Weights of a small mixture-of-experts language model, trained from scratch on English Wikipedia.
Training: a variant of Adam for the experts, 250M tokens, 7633 steps.
Below are experts of layer 5 (counted from 0) of a mixture-of-experts language model. Rows are named router (the router's row for the expert), up (a neuron's input weights, with its number) and show model dimensions 96-143. Each number is 500 + 50 x the weight over its row's rms, rounded and kept within 0 to 999. Numbers have three digits each.
After each expert's rows: "gets" lists some tokens that make up at least twice as much of what it gets as of all text; "comes after" lists some tokens at least twice as common just before its tokens as in all text. This comes from a sample of Wikipedia text that the model never trained on. Tokens count by the router's weight.

# expert 2
router:493582551511496426441501554563525533475504530489495474499414548551489570476462465423480443505506427479481504475499605397448506506426468474494466
up0:481505354502536483597538555628573542545367513411540464462503524471488489541541405534451551504441460445553505399473515455467473450549536514480563
up1:435489500540457508393584522481513450508579547545503473502401445491495554522572514403459455462471400471497484551497536414549515569463651566448456
up2:448519447459521484577491507412498519490512459458500563466412512604489595591530534563412484467441507459612506409504424399460464438551457559393537
up3:539580544493480483488536529527587551421491506496453469436564484534456442589492444484557414463466463396517492433474542450436551457450478485487557
gets: "1", "9", "2", "0", "8", "3"
comes after: " ", "1", "2", "9", "–", "0"

# expert 8
router:499499500557423514487503527485486523555501526434577531482429523410503509459466478535417508485529458465513576471515514507462419557509472500433470
up0:414526555532381522466481547469510498516519533520585525451505537504507530466515413497444500481552413463460570430529480433522469534480568513498487
up1:519492472535467540486481524529471398568415549464420587495544479492494476505519524509403442497548491369404459513529591493554512508457407576496536
up2:602493509505382535452518525471539525504487471509543605514509602546489501492498560558484560507577421496508445498479496507441414554489619448407527
up3:431451469508441404467525513490513566496475549438526534598518476517537516601537499504406559465520420445518559582500586538491364476490442546515521
gets: " ", "1", "2", "0", " |", "3"
comes after: " ", " |", "1", ";", "2", " ("

# expert 4
router:517545535534486506443481579467636533513490508416514505520461526515489616500514452450488527510586470411563575507557526448473530503429435494517478
up0:561585499488465442460385499566559553426415476468644426518546516505506556459533476511501567528473469552449467561460603485610512499484469389491446
up1:519503509511495512509468593491481545604478536412461545462396456547466630454521461503453457418471543487528450440509494544468515581587568514479550
up2:483500459418470587512507559516599524553561534380525510405446565458393541565477525603478549556453528459489548473470518447409484487508562447495506
up3:442534541559468545495541436467606545554500484481543560493475471483472482469417431489445477484520426520463537546464491495470494414526527509507508
gets: "\n", ".", " (", " \"", "==", "\""
comes after: "\n", ".", " |", ")", "==", " ="

# expert 0
router:419541519569451492501518563456514531515452474479496570502456502552479576469551522400403476451470423483494547469481592474458558535495490537419466
up0:532527501497426453581569482436539559523543559416503497539532490540506443512480550522454520505546529484539547402363538530488300426561544532529501
up1:434492584580566479465437463453526512594578564467466560495534549495497455483529494581460508508492444561538377474489468512452434514579489618445495
up2:515497498452503419468529504547553475485460548497525475504423533552563493475431617546429420490559406485577565486554552530488581538496547524480507
up3:474502508440515392501593601556542498593574473634508586483538439586504542559586399418471566488562550578431449517430665501498437531496490463539510
gets: " of", " the", " in", " to", " for", "ing"
comes after: " of", " in", " to", " from", " at", " on"

# expert 11
router:494538498629469529461454505508477517507525470444524575508450486533472554391475508480477568459601464452555529474530568421519536567475486480443486
up0:536444495471529527551517481434555546513418441409511474443416483480455511528596527553439555523501482450506508419442503462551368584513529442565524
up1:491464607479537478542513542510461443565477386635546473545497473487465518425471543440462491472477541515492456615429506461595487524574510482490347
up2:519517487431448408478479583516550596421461508429547542467499428591484505457501506616512494515533427473462472512583463488434499512466516511522551
up3:454569545526540528488466450537488530532530437516516625477434553420471466527440568519440431579456646548534461472514460442552467586550452460429584
gets: " the", " a", " an", " his", " her", " their"
comes after: " of", " the", " for", " with", " as", " to"

# expert 5
router:498534417492450444442510544437556532598461476472446543492467517448419623511551585498476473410623414459483564488573562479462517558451499559439407
up0:475452553466467442526535470548421610486505482454377513453433536464483424445519538469503432410577536487466568553567580492499517514442508521462439
up1:454600552564511477512431579571500473489486583566548468510532463590492538417526454511501539489425521508563511435491438483487495466493499422499530
up2:471537507520436491498450532492503456480559474498493485526474419529577552490529481447489489559444445415523648517581495478561453542493558625527422
up3:425559468522505551593516555549491496471544453449551568507512464565502537527490517488483495433468562577480604506385537493506531506551564581529523
gets: ",", ".", " and", " that", ")", ";"
comes after: ",", "s", "es", "\"", "ers", " However"

# expert 3
router:467512490620385528437518559518601494486459487498490546483447499535402532519542548430410489415546459495521534420533508447452519492513438529449470
up0:500457535484556519576538405401440458508515437527523562489538591538581555460488502501525496642586584449497485480365482544537558597465547448516467
up1:431507436452586490506599601498622500532526446503524447537551470384508525478491551529466470499528463470435523517376512521469457518537566417482477
up2:494556548471452420459499460442539529462535425537469478472541500592467517489433464445567526546553478454523396491515502386545451518463531374468478
up3:531600508467447468353580581530527404539485573377589491380558548525478564582551484491500432518450545469456491437524566490521433516397473591495480
gets: "-", " to", " in", ":", " |", "|"
comes after: "\n", "ed", " due", " known", "\"", " Born"

# expert 1
router:465550458501470463520585519489518541494476412436492543519465488453459555495563451512470542409529456461526445449524532489468435544437480513468451
up0:434591478500550416552508507451531552489503495473442512548484516521523552442495526562459601539519488546552467580517522541502495449434452532554562
up1:457574525486523494569433549502530502464551444521508533498456602484483526546515531482515502537460517463538520587477506478522435433445526499510484
up2:495511490547438551535437507536500494547512506418482517383478492508501443435450541480509499501507496545562555495472480522445547476452552550546497
up3:447547555462516429536520515486548459510464496509525567505485447512513582506539494464485564456523517486494494512493579520417414544511444439454510
gets: " |", "0", "7", "6", "5", "–"
comes after: "0", "9", "2", "1", "7", "8"